From a checkpoint of a small mixture-of-experts model trained on Wikipedia.
Experts: 16 experts in each of 14 layers, 320 SwiGLU neurons an expert, 1 pick a token, a shared expert of 320 neurons.
Below are experts of layer 9 (counted from 0) of a mixture-of-experts language model. Rows are named router (the router's row for the expert), gate (a neuron's input weights, with its number), up (a neuron's input weights, with its number) and show model dimensions 192-255. Each number is 128 + 24 x the weight over its row's rms, rounded and kept within 0 to 255.
After each expert's rows: a language model's description of what the expert responds to. This comes from a sample of Wikipedia text that the model never trained on.

# expert 10
router [ 73 119  88 146  89  78 131 103 143 116 109  75 127 149 133 140 136 143 105 112 136 102 132 106 129 146 148 122 131 140 160 120 139 114 156 128 132  89 136 138  92 113  62  73 103 150 109 115  95 105 150 104 139 157 158 139 142 111 160 124 113 100 151 117]
gate0 [162 115 127 131 105 158 105 151 121 135 103 110 113 135  74 111 128  96 139 107 103 127 146 127 142 148 161 179 184 170 102 109  68 142 151 168 128 138 162 145 163 115 121 104 130 110 139 167 126 124 127 148  54 137 137 123  92 158  91 153 133 108 136  97]
up0 [158 117 173 126 147 112 120 101 157 140 157 125  70 109 106 128  84 135 135 124 191 135  91 120 121 127 150 143 117 117 131 167  61 110 127 140 133 104 128 133 139 111 131  88 172 131 143 115 128  58  65 100  89 137 147 151 116 120 127 134 106  72 118 159]
gate1 [151 147 111 105 111 127 144 106 147 144 129  99 183 131 126 113 111 130  91 120 108 122 141 146  95 130  73 149 162 110 154 100 148  93 148 117 127 127 133 104 142 117 166  59  93 145 172 118 139 128 183 141 161 142 137 145 132 116 132 156 123 122 157 176]
up1 [124  74 127 127  82 109 120  97 118 144 127 152 131  81 117 120 123 124 135 107 123 110 135 117 128 149 154 130 130 126 151 133 115 114 126 149 124 115 141 206 113 137  96 175 135  97 109 106 135 145 115 149 106 153 107  80 132 103 167 120 115 109 114  88]
gate2 [138 116 147 158 159 119 125 165 103 118 102 105 108 180 144 152 141 128 151  96 134 151 141 167  79 190 154 129 148 117 137  96 139 140 133 143 160  85 145 158 114 140 126 117 159 154 137 119 107  87 140 141 134 116 102 117 134 127 157 118 103 173 103 136]
up2 [131 126 128 134 160  98 137 160 126  88 102 139 172 116 123 160 105 139 134 182 153 105  87 149  80 133 172 111 181 160 157 113  98 146 151 127 146 142 104 112 126 168 138  94 117 114 161  79 128  85 147 116 121 105 120 142 169 119 153 106 102 113 124 150]
Description: Determiners before nouns. Articles and possessive determiners starting a noun phrase, often inside song, album and film titles, such as the, his, its, My.

# expert 1
router [118 120 110 136 165 123 139 177 113 150 138 128 132  78 130 120 133 155 111 147 128 110 148 105  91 114 115 115 111 118 132 142 124 145 158 132 132 140 134 116 123  73 162 115 102 108 121 149  98 137 114 121 151 147 130 113 123 189 116 131 142 183  87 130]
gate0 [118 106 126 129 121 110 166 145 133 134 179 121 147 128 119 156 121 141 118  88 105 147 115 131 153 131 124 124 101 135 153 119 143 113 100  70 125  86 116 129 128 151 133  95 129  97 152 153 130 136  80 131 145 152 117 127 141 133 125 117 122 106 137 114]
up0 [139 107  97 125 135 127  97 112 134  90 100 153 155 182 144 162  90 126 110 101 115 144 118 139 139 153 166  76  91 155 102 157 116 124 149  97 130 119 132 172 122 125 153 138 134 124 150 147 108 138 136 139 126 119 129 130 113 132 136 139 113  44 162 137]
gate1 [134 117  97  84  86 158 141 119 110 118 165 160 162 133 108  96  80  98 124 101 132 103 140 111 143 135 141 146 134 110 112 104 139 102 152 142 105 141 145 137 141 141 116 148 116 101 112 131 123 145 114 128 143 111 147 121 130 147  99 142 118 211 158 106]
up1 [110 171 124 142 122 157 133 115 132 148 128 132 129 105 145 107 125  96 137 117 158  94 117 144  90 136 117 108 152  91 100 139 119 121 156 122 101 142 107 131 206 110 140 137 103 103 135  69 128 146 179 112 140 161 142 115 140 152 124 126 144 171 124 134]
gate2 [129 162  95 132 125 108 150  99 107 107 125  96  81 111 126 133 151 137 131 105 183 138  89 137  97  91 131 124 108 104 115  96 170 149 122 181 145 179 138 124  85 113 103 104 150 130 182 155 142 199 161 129 133  89 127 144 130 150 123 172 121 134 128 112]
up2 [116  97 162 129 146 142 120 170 110 136 128 137 163 141 136 140 120 144 126 130  85 114 166 130 165 157 112 167 166 142 133 131 128 138 123 109 130  86  92 127 121 122 159 106 103  96 112 120 139 121 108 139 120 167 141 133  99  82 157  86 142 132 157 107]
Description: Prepositions and connectives. Prepositions and linking words like in, to, of, on, after, during, mostly after verbs or nouns and before an article.

# expert 0
router [116 144 115 156 160 122 114  88 110 152 113 153 150 121 187 177  93  94 105 117 143 150 109 120 114 131 136 149 157 175 141 148 138 171 132  97 134  90 122 124 155 162 116 165 101 153 130 138 144 113 143 129 152  79 130 114 114 130 139 141 102 136 138 124]
gate0 [150 150 171 136 105 104 125 145 124 126 105  82 127 158  96  86 136 154 118  89 116  97 104  79 109 120 130 108 137 129  99 156 142 200  97 155 140 149 100 108 154 135 128 124 132 159 181 132 104 122 145 125 151 116 103 140 140 156 103 115 140  96 151 147]
up0 [134 136 131 107  60 138 125  87 144 128 190 127 110 125 160 151 132 143  88  99 192 125 158 103 129 148 158 126 115 123 148 138 123 107 155 148 108  86 110  89 105 135 141 114 156 143  89 142  97 123 171 152 113 135 120 137 182 123 134 136 107 191  95 102]
gate1 [120 142 129 134 138 173 144 148 114 135 155 117 123 129 123  97  88 128  92 110  89 137 139 150 115 104 109 124 117 118 148  78 147 115 114 159  93 127 161 112 120 124 181 128 122 123 182 162 156  96 131 131 144 125 124 163 181 125 101 120 135 136 149 131]
up1 [143 157 104 127 153 156 109 109 170 108 128 103 115 117 122  83 183  88  95 140  92 134  72  86 141 103 102 141  92 123 127  91 132 117 121 123 139 136  94  83 122 139 129 125 137 169 129 121 116 118 131 127 157 159 125 159 139  98 101 114 171 111 128 119]
gate2 [176 130 153 140 145 120 140 161  95 124 170 152  99 156 123 149  98 144  81 162 102 134 140 141 177 133 138 125 112  79  98  78  85 123 139 102 134 117 134 105 103 135 117 159 102 153 120 148 119 106 130 130 100 146 116 100 125 115  77 111 155 144 109 117]
up2 [122 161 118 122 135 127 143 112 132 125 108 112 136 150 118 127 191  99 105 103 119 136 116 133 107 109 127 172 112 174 154 116 163 151 122 133  69 141  97 125 122 126 182 124 112 144 128  94 109 194 114 106 150 109 151 122 136 143 142 115 121 114 143 133]
Description: Word-initial prefix pieces. Opening fragments of split words, especially prefixes and stems like dis, un, re, imp, exp, as in un-en-crypted, self-es-teem.

# expert 2
router [133  97 133 108 116 124 122 151 122  99 134  97  94  94 123 133 140 130 108 113 114 138 124 149 115 151 111 104  83 118 120 113 114 136 112 116 103 122 149 108 131 113  83 173  93 124 152 168 102 152 165 150 110 122 151  96 156 124 102 148 137 151 152 122]
gate0 [154 146 116 111 140 174 102 137 162 146 161 143 123  92 160 145 120 132 125  86 149 147 117 127  93 126 154 132 140 149 144 155 122 112 102 116  89 159 113 177 139 122 115 127 112  94 168 103  88 135 116 102 150 160  58 124 101 164  87 151 105 163 135 118]
up0 [ 66 108 126 136 127  94 123 113  59 117 125 185 189 154 142 111 115 119 115  96 136 128 186 158 151 148  85 108 118 113 130  94 105 139  92 148 114 118 148 125 159 110 196 126 130 110 145 149 151 102 153 136 108  61 157 125 167 160 110 112 126 145 117 117]
gate1 [140 136  83 115 125 147 116 148 147 152 115 104 158 120 150  58 149 133 120 121 168  88 128 143 126 136 126 123 110 167 102 113 115  75  62  98 121 124 149 157 137  89 133 136 165  96 160 138 127 125 140 148 122 162 128  96 100 129 125 142 123 130 117 198]
up1 [145 124 113 129 148 152  65 141 141 148  58 159 173 136  94 153 133  96 132 172 137 119 122 140  99 141 126  86 134 138 143 146 133 138 131 146 149 113 115 155 110 117  62 107 142 102 105 143 154 145 162 125 154  94 133 138 152 141 136 137  94 152 132 131]
gate2 [152 138 138  83 143  94 161 129 115 152 108 119 126 138 109 151 119 128  97 110 174 111 123 138  85 152 118 113 173 125 133 156 132  87 129 175 135 115 192 138  96 127 103 112 140 123 153 141 150 117 111 152 174 154 136 115 137 100 116 100 125 163 142 142]
up2 [125 137 156 127 150 157 125 172 168  89 128  99 135 107 150  76 133  90  75 129 127 162 128 105 134 148 119 139 113 107 110 163 101 127 144 175 121 110  87 113 148 156 193 166 156 115 139 112 119 103 132 102 130 130 123 120  73 142 143 160 144 114 131 141]
Description: Foreign name endings. Final pieces of foreign or unusual proper names, mostly places, clubs and surnames, such as -ović, -ington, Sarpsbor-g, Kashiwa Reys-ol.

# expert 9
router [125 110 149 131 162 117 110 112 134 152 132 155 144 134 117 139 110 138 117 118 125 113 107 135 152 163 171 117 117 127 149 112 160  99 114 149 131 145 128 151 116 148 186 120  85 131 118 125 122  85 129 167 140  76 118 174  92 101 131  96 148 132  83 121]
gate0 [132 167 167 151 144 153 130 131 206 151  94 118 151 112 157 141 110 113 119 141 134 129 157 128 144 116 115  73 144 146 166  82 124 130 124 172 118 152 109 165 136 110 119 122 148 160 123 151  96 190 104  99  79 158 144 173 113 134 134 122 169 149 121 104]
up0 [151 137 122 127 145 112 127 138 111 137 129 111 176 144 119 148 116  96 107 111 132  90  64 125 140 108 149 189 153 124 144 127 140 100 118 150  94 135 139 112 149 138 120 122 116 106 106 163 110 139 141 136 122 144 173 136 106 149 142 164 145 181 143 114]
gate1 [133 101 108  95 109 191 157 126 169  76 135  98 139 122  96 105 130 134 118 119 118  97  93 139 131 155 114 104  99 170 108 101 138 140 144 124 126 106  83 128 109 135 115  97 134 155 122 144 119 134 131 177 123  99 127 107 182 133 122 144 172 152 114 148]
up1 [121 158 143 131 123  61 125 153 126 156  60 146 139 131 106 111 137 150 151 115 147 141 158 146  91  96 127 131 162  97 151 163  77  87 102 122 116 130 145 104 107 123 141 133 119 118 123 162 152 117 113 117 139 116 127 148  99 109 153  63  97 106 102 127]
gate2 [106 144 133  88 129 127 152 147 148 182 116 142  93 103 124 122 120 172 154 112 130  95  91 148 108 128 102 129 104 115 115 106 111 178 142 113 159 141 100  98  94 128 114 173 116 103  88 105 143 117 153 120 111 154 161  76 120 106 116 127 133 131 152  84]
up2 [136 133  95 102 135 182 100 152 117 138 139 162 167 127 128 160 118 147  91 107 116  97 161 149 140 133 132 157 182 131 141 135 170 171 125 137 142  96 115  94  99 208 152 144 124  95 149 135 124 125 148 168 117 150 150  95 116 126 145  98 142 151 134 112]
Description: Verb stems in narration. Verb stems and past participles in narrative prose, often before -ing, -ed or -s, such as found, released, view(s), think(ing).

# expert 13
router [103 115 108 142 102 170 109 101 100 114 148 115 174 140 107 158 143 128 128  94 101 148 133 145 133  90 130  93 134 137 110  98 113  96 105 136 141 155 127 138 134 153 171 147 168 129 135  60 143 104 157 108 121 137  98 121 132 111 154 122 153 124 132 132]
gate0 [167 128 130 166 124 138 123 101 147 145 175 164  87 142 116 110 140 132 153 107 147  78 159 129 113 128 134 151  54 135 122 120 148 153 147 181 106 128 130 152 139 173 135 156 134 105 139 156  83  95 154 111 106 111 113 141 105  91  82 127 116 111 170 146]
up0 [180 115 121 116 149 135 114 134 123 158 142 134 136 131 106 107 147 144 100 160 154 185 148  95 126 140 101 119  99 113 130 145 129 143 118  97 131 138 103 111 100 128 140 154 135 146 108  76 122 157 130 145 138 104  88  92 113 139 117 161 123 134 117 160]
gate1 [114 120 141 125 159 157 164 118 128 152 174  88 139 143 141 131  99 107 132 143 136 128  92 139 135 130 117 103 120 125 168 112 106  77 123 178  98 171 127 104 170 176 156 115 159 127 163 128 163 164 130 115 174 114 152 137 106 158 180 156 112 162 131 128]
up1 [146 107  93 100 174  94  79 120  97  99 139 136 123 167 186 137 115 130 139 133 111 105  99 169 125  86  91 123 125 101 135 155 112 107 127 111 110 134 104 122 131 163 146 163 156 117 182 103 124 151 134 138 132  98 173 159 116 116 133 123 135 133 111  98]
gate2 [125 122 128 165 136 148 117 139 155  93 125 138  67 133 181  95 137 132 141 129  94 161 186 104 134  99 114 110 110 178 138  88 154 153  83  89 121 149 146  92  91 122 144 121 116 134 151 116 132 121 132 133 158 119  73 168 186 119 164 140 104 147  99 147]
up2 [125 116 109 122 117 103 122 165  88 109 105  65 132 122 108  97 164 108  94 103 116 118 118 139 153 153 104 104 137 145 145 141 105 166  83  94 155 157 110 157 167 144 134 107 158 148 117 126 120 157 119 142 137 104 173 110 174 139 130 122 165 114 120 160]
Description: Sports and awards terms. Nouns in sports, competitions and awards, often after "the" or a year, such as League, Cup, Award, All-Star, Championships.

# expert 15
router [192 138  65 109 148 140 115 127 106 150 112 175 121 147  70 131 114 113 126  84  67 123 152 143 153 174 153 194 143 162 122 103 121 127 106 123 169 137  89  96 126 159 154 115 187  90 116 146 114 132  76 105 127 112 125 139 123 106  96 133 140 120 160 155]
gate0 [137 130 147 147 174 108 158 145 132 179 159 169  84 118 147 137 152 104 132 107 100 132 127 148 124 146 119 143 161 160 136 115 146 119 138 115 141 106 154 136 138 130 149 101 132 123 140 113 112  90 106  85 103 147 101 119  89 143 107 133 122 154 147 101]
up0 [ 94 121 111 150 111 104 145 128 106 134 164 147 159  95  98 136 159 123 125  64 134  83 118 141 130 117 156 151 126 127 124 149 148 164 152 110 108 183 166 110 109  82 105  97  95 134 112 110 127 160 129 138 104  97 126  74 140 113 156 105 178 159 101 141]
gate1 [147 149 129 141 131 131 113 124 147 113 123 105 171 128 121 107 122 143 136 157 150 116 146 135 144 118 141  97  95 145 117 124 147 134 122 125  90 112 131 104 114 136 111 137 113 128 157 131 145 143 153 116 113 125 126 143 150 114 126 120 110 121 145  73]
up1 [114 130 115 111 104 161 147 159 170 145 124 120 153 124 107 182 126 120 140 101 138 141 169 160 147 128 168 111  60 144 139 147 173 146 111 118 115 123 145 139 122 132  93 158 115 187 157 128 104 129 108 143 152 129 132 135 150 120 106  90  80 117 145 105]
gate2 [144 116 107 130 134 144 115 128 118 157 116 122 125 134 101 153 102 143 114  99  96 111 133 144 103 112 151 177 126 136 159 113 109 124 124 113 133 106 109 128 109 134 119 135 194 124 128 170 178 160 106 152 129 127 155  78 114 138 120 124  79 113 117 117]
up2 [ 92 161 121 114 109 138 140 136 144 112 132 144 128 123 147 107  88  94 105 150  62 156 146 119 151  84 153 139 143 141 130 173 118 103  88 117  56 118 151 112 121 132 113 122 118 143 129 113 107 153 108  86 117 160 119 118 131 149 149  76 143 113 118 130]
Description: Biological and chemical terms. Word pieces in taxonomy, anatomy and chemistry, like -idae, -ensis, genus, acid, epi-th-elium, plus nearby function words in species articles.

# expert 4
router [130 161 111 114 130 149 155 114 124 105 144 128 100 111 102 135 143 171 143 145 131 128  92  89 129 108 140  88 161  85 134 158 146 148 122  90 132 110 130 141 112 144 141 126 131  86 124 117 152 114 126 145 136 167 124 143 118 206 126 149 158  79 133  92]
gate0 [136 144 128 127 124 117 149 138 126 130 101  97 146 127  90 127 129 105 156 147 130 112 112 156 147 108  88 182 154 109 148 103 180 122 175 144  68 134  89 158 113 143 144 129 102 122 106 125 137 136 141  94  90 108 170 104 143 113  88  99 144 153 123 122]
up0 [ 92 129 125 104  88 159 125 158 153 128 100 117 140 114 130 151 108  88 118  85 155 142 123 132 108  91 154 117 130  99 140 121 159 135 123 147 154 102 104 186 111 157 106 142  94 114 155  83 151 138 162  96 128 109 125  98 112 134 157 127 119 104  87 103]
gate1 [114  72  84 113 152 157 106 166 132 151 107 132 128 110  84 157 128 144 168  98 161 102  98 119 145  93 152 113 127 183 124 138 142 159 135 128 133 178 127 122 119 135 127 126 101 108 114 146 147  82 134 110 143 141  69  94  97  91  97 199 158 170 135 131]
up1 [113 108 149 131 131 113 151 157 144 111 113 126 147 156 126 128  81 123 168 107 127  96 135 169 151 113 123 160 114  95 154 124 136 143 157  90 111 116 141 107 136 147 156 103 135 144 125  84 152 164 138  94 161 141 151  88 176  85 134  84 138  98 103 136]
gate2 [143 135 137 111 106  99 175 117 117 120 141 161 146 119 132 143 136 106 146 118 142 128  97 125 107 158 116 162 154 142 186 114 121 180 124 119 124 130 128 159 134  90 159 156 153 133 131 101  74 159 129  86 144 155 116 148 122 131  90 129 109 119 124 103]
up2 [197 107 143 150 118 143 128 152 128 140 120 128 112 130 116 118 129 156 180 174 141 194 112 107 121 109  95 124 111 129  78 149 121 157 115 133  75 113 135  96 199 121 127  69 112 158 102 128 156 102 123 122  89 111 168 161 117 126 142 121 157 132 125 168]
Description: Statistic digits in tables. Digits inside numbers in statistics tables and figures, such as game stats, vote counts, percentages and version numbers, like 1.2-4, 30–10-9.

# expert 12
router [142 139 154 150 116 171 151 149 115 141 110 152 133 128 109 100 124  84 144 142 100 146 140 114 135 154 123 150 111 108  97 160 137 113 116 109 120 160 138 108 100 156 122 112 164 176 140 150 108 118 127 144 149 144 130 116 122  69 176 147 109  96 115 138]
gate0 [124 176 118 144 111 127 137 147 112 109 153 116  74 105 154 162 120 113 135  91 121 134 101 119  86 115 119 186 152 145 143 129 147 143  82 105 120 137 136 141 126 137 149  99 146  77 106 137 136 145 112 146 118 124  95 117 110 102 112 155 108 139 137  82]
up0 [122 106  93 126 118 159 114 128 141 123 105 163 148 132 151 165  99 153 144  74 137 148 137 110 124 106 136 167 150 149 109 108 150 139 114 145 131 134  89 124 105 132 121 145 133  99 139 136 125 118 133 158 162 106 123 139 127 175 141  93 108 153  73 114]
gate1 [117 125 131  72 134 124 108 143 174 139 108 154 104 134 139 148 101 130  58 141 109 130  80  73 142  84 111 103  98 125 108 104 149 110 146 149 134 136 131 105 109 141 125 141 130 132  86 136 112 173 114 121 115  94 135 140 163 206 119 119 157 139 142  97]
up1 [125 174 113 123 106 161 115 149  80 147 131 135 173 111  93 145  96 146 174  95 101 143 139 174  76 154 110 140 131 113 123 159 184 145 123 119 145 102 147 125 149 104 158 139 147 153 125 115  80 104 172 113 155 147  88 147 102 138  98 113 104 149 113 105]
gate2 [152  70 168  93 131 113  95 126 147  81 163 118 119 147 170 146 124 119 140 116 158 165 144 128 150 112 153 145 135 110 110  93  78 113 100  92  98 143 160 117 134 172  98 123  92 158 103 144 138 111 112 105 129 163 115 119 149 173 145 157 107 166 117  80]
up2 [127 116 123 134 166 116 131 111 154  95 138 151 121 128 139  81 160 118 126 133 110 198 126 172 140 122 115 147 134 110 176 127 105 126 144 100 113 135 106 122  99 124 100 104 138 148 121 106 117 163 119 150 123 146  81 117 119 118 136 100  98 123  77 144]
Description: Adjective suffixes, place terms. Adjective endings and words in proper names of places and institutions, such as Statistic-al, Historic, local, United Kingdom, World War.

# expert 11
router [138 103 145 160 131 101 132 167 149 146 164  92 118 118 111 103  93  88 150 149 154 109 117 147 142 114  89  94 176 133 172 126 137 124 131 125 102 129 135 109 149  82 109 106 131 152 134 154 145 159 114 127 139 134 118 142  97 138 103 168  95 162 161 169]
gate0 [163 112 157 148 115 161 108 140 135 142 105 108 119 126 145 123 128 146 123 159  95  81 145 126 128 158 152 128 157 124 141 118 109 113 128 144 120 162 127 123 102 114 153 128 112 172 125 139 147 146 127  94 121 131 152 117 134 133 166 127 117 111 144 122]
up0 [ 91 148 158 147  91 112 151 118 136 121  83 124 149 143 144 159 147 109 116 132 155 127 164 147 139 127 151 121 142 158 121 133  93 123 110 111 143 155  55 127 122 174 128 137 105 162 136 136 124 116 124 178 143 153 168 141 109 138 138 144 138  93 136 128]
gate1 [ 98  78 116  78 136 120 127 113 107 121 136 113 125 144 127 119 125 177 125 158 127 135  70 121 166 128 153 115 153 133 162 136 162 121 159  91 150 121  84 152 147 130 144 145 138 162 186 152 124 140 105 129 157 110 113  95 149 105 165 124 109 136 122 136]
up1 [147  93 126  86 105 126 104 149 109 142 115 125 170  97  85 110 170 110 136 132 158 152 143  98 167  92 111 144 134 120 151 147 128 119 150 102 114 126  98  99 136 162 150 137 110 139 145 140 167 124  91 103 142 151 146 158  84 105 147 130  80 128 115 149]
gate2 [129 121 119 151 124 167 136 115 134 119 118 171 148  90  96  97 150 104 151 119 122 116 140 126 138 116  60 155 112 156 141 123 147 136 124 122 129 172 121  94 117 129 110 111 146 112 116 105 175  85 130 106 120 158 154 174 134  93 111 127  95 161 138 116]
up2 [129 120 143 181 125 143 138 133 149 128 140 129 123  61 117 170 121 129  96 107 103 121 124 149 144 129  99 135  92 141 125  98 132 140 148 111 139  97 149 142 103 136 108 139 127 181 125 121 108 159 112 117 132 174  85 183 131 140 110 123 107 142 136 141]
Description: Inner syllables of names. Middle syllables and accented letters inside foreign proper names of people and places, e.g. Ho-ro-witz, Lü-ne-burg, Ber-tra-nd.

# expert 8
router [ 95 135 153 103 108 154 160 115 152 142 141 152  98 127 166 100 152 134 129 132 133 161 131 169 156 113 146 130  85 121 119 163 122 125 184 130 152 106 126 131 106 164 153 143 102 120 135  99 106 149 162 118 123 145 108 106 151 154 135 122 127 171  73 121]
gate0 [ 91 138 157 122 113 100  81 122 156 115 158  96 181 133  71 131  91 138  82 160 111 106 141 100 118 158 154 114 113 117 108 129  83 172 116 164  67 158 116 126 154 157 133 114 175 136 137 127 110 158 134 130 161 133 125 115 123 127  54 117 110 118 136  61]
up0 [125  68 115 112 159 145 151  99 123 140 152 137 121 111 162 158 167 156 147 112 121 118 151 150 132 122 141 109 100 148  98  97 138 145  96 136 121 130 147 140 122 107 177  80 122 114 138 127 122 128  92 107 130 138 127 129 104 110 158 105 128 108 125 132]
gate1 [147 130 126 130 169 167 126 136  92 130 117 141 110 178 150 121 107 129 133 128 162 158  89  99 107 124 118  98 122  91 126 114 149 156 116 118 146 104 131 133 104 154 177 108 122 177 160 133 120 109 135 149 123 141 120  85 139 150 131 180 133 142 139  96]
up1 [151 113 155 117 111 129 156 130 122  83 109  90 123 116  85 166 119 125 113 155 112 143 146 131 127 152 135 135 145 131 103 160 131  61 114 117 118 150 149 110 119 125 118 198 137  64 125 143 114 123 136 134 111 111 128 134 136 136 115 106 111 125 129 183]
gate2 [138 118 144 141 135 118 120 122 132 121 156 138 140 123 125  90 165 147 156 177 130 117 115 160 144 127 135 127 159  98  94 105 119 148 161 141 115 145 159  99 154 128 118  73 153 138 133 140 165 166 145 122 121 155  92 110 140 122 177  89 162 113 149 146]
up2 [116 114 111 116 143 150 163 129 160 106 115 130  98 155 157 134  62 121 143 104 145  98 137 128 146 145 137 113  72 137 183 154 113 150 131 111 144 126 128 122 129 146 164 124  92 124  87 133 122 116 116 126 145 111 165 111 104 118  72 135 103  91 125  92]
Description: Common function words, census prose. Frequent function words and plurals in running prose, especially census and demographic text, such as it, more, also, people, couples, %.

# expert 14
router [157 119 182 100 182  87 102 101 140  98  99 125 123 132 131 106 121 151 143 145 124 136 128 134 107 111 117 137  93 109 164 110  89 101 101 128 116 130 158 133 174 108 118 154 139 134  97 146 120 131 104 116 164 124 135 162 139 138  78 127 148  61 127 127]
gate0 [ 83 138 112  97 118 126 141 102 121 170 141 165 159 101 132 117 111 155 160 150  91 168 118 125  89 111 146  97 132 135 124 148 122 135 139 152 146 129 136 109 126 114 137  93 149 163 104 126 129 175 133 107 137 165 154 118 110 152 189 122 110  88 108 141]
up0 [135 163 101  85 135 103 106 116 116 158 141 124 193 114 127 127 115 144 172 145 106  93  88 108 115 149 134  66 103 121 114 147  89 101 107 179 153 108 101 151 149  90  90 156 103 119 148 109 151 130 150 120 105 167 121 120 155 118 161 126 119 138 103 118]
gate1 [119 117 157 110  97 129 159  98 153  97 124 133 124 149 153 129 123 132 126 108 103 122 106 139 103 131 141 105 139 130 163 126 120 146  85 136 143 168 131 145 120 120 121 119 151 131 124 153 152 149 130 128 139 138 120 142 110 107 155 122 112 173 134 142]
up1 [118 111 127 123 121 155 131 146 132 179 120 102  91 102 126 126  87 112 119 149 131 126 131 136 135 121 142 153 100 161 101 120 158 113 178 128 128  90 156 170 129 148 151 157  96 141 152 152 105  65  84 141  91 144 141 105 110 134 124 105 159 131 150 100]
gate2 [113 106 124 117 161 157 146 136 111 172 165 141 179  97 159 148 112 145 151 148 108 129  95 157 123  95 127 160  93 114 102 134 109 110 161 169 129 160 104  99 113  81 147  69 152 127 140 131 165 108 133 134  54 183 138 152 157 129 122 111  93 154 104 138]
up2 [128  91 138  72 132 106 145 133 146 134 134 112 111 141  80 115 112 164 119 133 133 112 156 148  88 125 112 148 111 111 122 165 150 154 116 176 128 125 106 122 110  65 137 108 172 126 145 142  58  76 152 109 101 141 137 142 190  96 155 108  96 105 124 122]
Description: Given names of people. First names and initials starting a person's name, often in sports tables and credit lists, such as William, Robert, Andrew, H. G.

# expert 6
router [133 177 158 120 132  97 170 116 124 100 122 165 149 141 150 134 150 147 147 148 163 130 156 127  81 139 104 146 159 104 121 114 153 171 120 186 113 141 166 141 109 113 132  83 152 103 146  80 156 127 127 131  97 148 134 123 129 111 108 158 109 120 159 123]
gate0 [128 161 140 121 123 174 138 168 129 165  96 144 135  90 201 119 101 162 141  92 169 123 129  91 161 148 146 118 129 133 135 136 136 106 117 119 149 133 151 114 135 100 101 103 110 108  77 113 141 144 112 152 140 125 118 116 145 116 129 145 141 151 148 147]
up0 [119 110 111 115 132 172  94 146 131 143 100 111 136  95 145 136 113 122 109 101 161 133 182 131 137 143 124 100 139 157 129  83 122 131 135 137 139 107 105 117 175 108 147 110 152 100  69  97 140  91 148 123 129  99  88 127 135 136 106 121 110 132 112 127]
gate1 [140 153 111  94  85 116 138 156 122 149 117 118 136 116 105  81 153 116 108 125 142  99 203 103 144 120 118 163 160 140 150 115 131  89 130 159 100 138 111 130 105 156 137 126 133 102 119 148 132 159 115 116 123 124 137 111 129 113 155 134 165  88 141 169]
up1 [119 109 105  86 135 146 146  82 148 151 137  98 166  86 119 120 147 149  90 122  97 148 159 115  97 116 178 139 157 139 181 109 135 112 102 167  95 118 124 134 136 170 122 147 112 148 144 118 144 152 155 115 165 100 167  82  92 128 152 124 139 111 105 143]
gate2 [105 121 166 148 110 138 119 141 150 169 103 106 113 103 161 156 127 145 134 131 143 142 121 130  81 140 116 109 137 140 100 132 130 174 145 125 145 187 134  87 115  97 170 115 134 140 169 103 149 139  98 123 139 155  73 125 119 111 192 115 144 125 136  82]
up2 [131 131 149 132 129 122 132 128 142 151  77 113 111  86 156 117 111  94 131 178 143 102 142 127 109 138 133  84 144 149 133 120 132 168 159 126 176 168 175  71 138 102 135 118 148 121 171 157 107 118 109 113 168 116 132  99 109 124 176 139  90 133 139 112]
Description: Year and date digits. Digits of years and dates, especially life spans like (1813–1889) and full dates, plus month names, "born" and coordinate digits.

# expert 5
router [ 98 155 115 115 106 165 138 146 111 131 107 114  89 148 126 107 142 123 129 164 128  97 116 103 155 103 133 138 170 100 106 150 129 129 113 145 121 140 103 171 182 119 116 154 122 141 122 108 150 103 121 135  72 108 130 129 140 105  94 100 130 173  99 118]
gate0 [105 151 112 120 138 105 148 111  95  75 134 117 161 149  97 116 147  87 116 150 129 120 100 177 105 135 155 139 154  99 148 125 144 121 127 142 117 128 110 156 116  84 124 114 134 113  73 197 104 135 126 116 145 127 115 112 138 122 165 128  98  97 143  89]
up0 [133 109 172 127 146 165  76 176 152 191 137 149 116 108 143 138 109  98 130 142 105 129 144 103 165 137 105 124  92 151 123 147 116 135 151 105 137 121 137 105 128 171 101 123 127 169 178  65 135 158  95 138 146 132 136 132 112 139 125  94 148 143 129 142]
gate1 [146 148 130 125 107 115 138 166 135 128 157 145 113 112 142  98 119 128 112 116 110 151 138 121 129 138  92 113 148  85  87 130 109 121 137 137  91 136 116  86 117 110 153 141 168  98 108 126 181 137 133 125 126 150 117  85  84 154 128 112  68  90 178  97]
up1 [ 88 115 117 146 120 118 138 105 163 140 118 157 133 111 129 100 108  85 106 174 115 121 112 129 124  96 161 143 103 135 145 117 165 110 117 115 124 124 119 186 125 150 146 117  82 123 134 139 111 145 159 100 160 118  86 154 213 110 139 125 153 140 116 173]
gate2 [121 122  78 136 147 121 119 121 105 164 138 106 124 137 138 111 101 132 127 151 145 155 177 139 154 135 123 142 131 116 130 105 144  92 158 127 119 118 128 116 125 132 150  93 137 130 117 144 145 121 107 133 117  86 149 160 111  85 166 147  89 123 125 159]
up2 [137 158 132 138 115 143 139 135 132  99  92 166 127 114 134 118 121 107 131 150  66 103 144 123  84 112 104 141 137  95 135 132 164 121 146 137 125 142  71 150 124 144 125 138 113 114 147 181 121 144 133  96 134 133 102 121 116 151 117 105 103 130  74 151]
Description: Line and heading breaks. Line breaks after sentence-final periods, the periods themselves, and == heading markers, at paragraph or section ends before a new heading or table.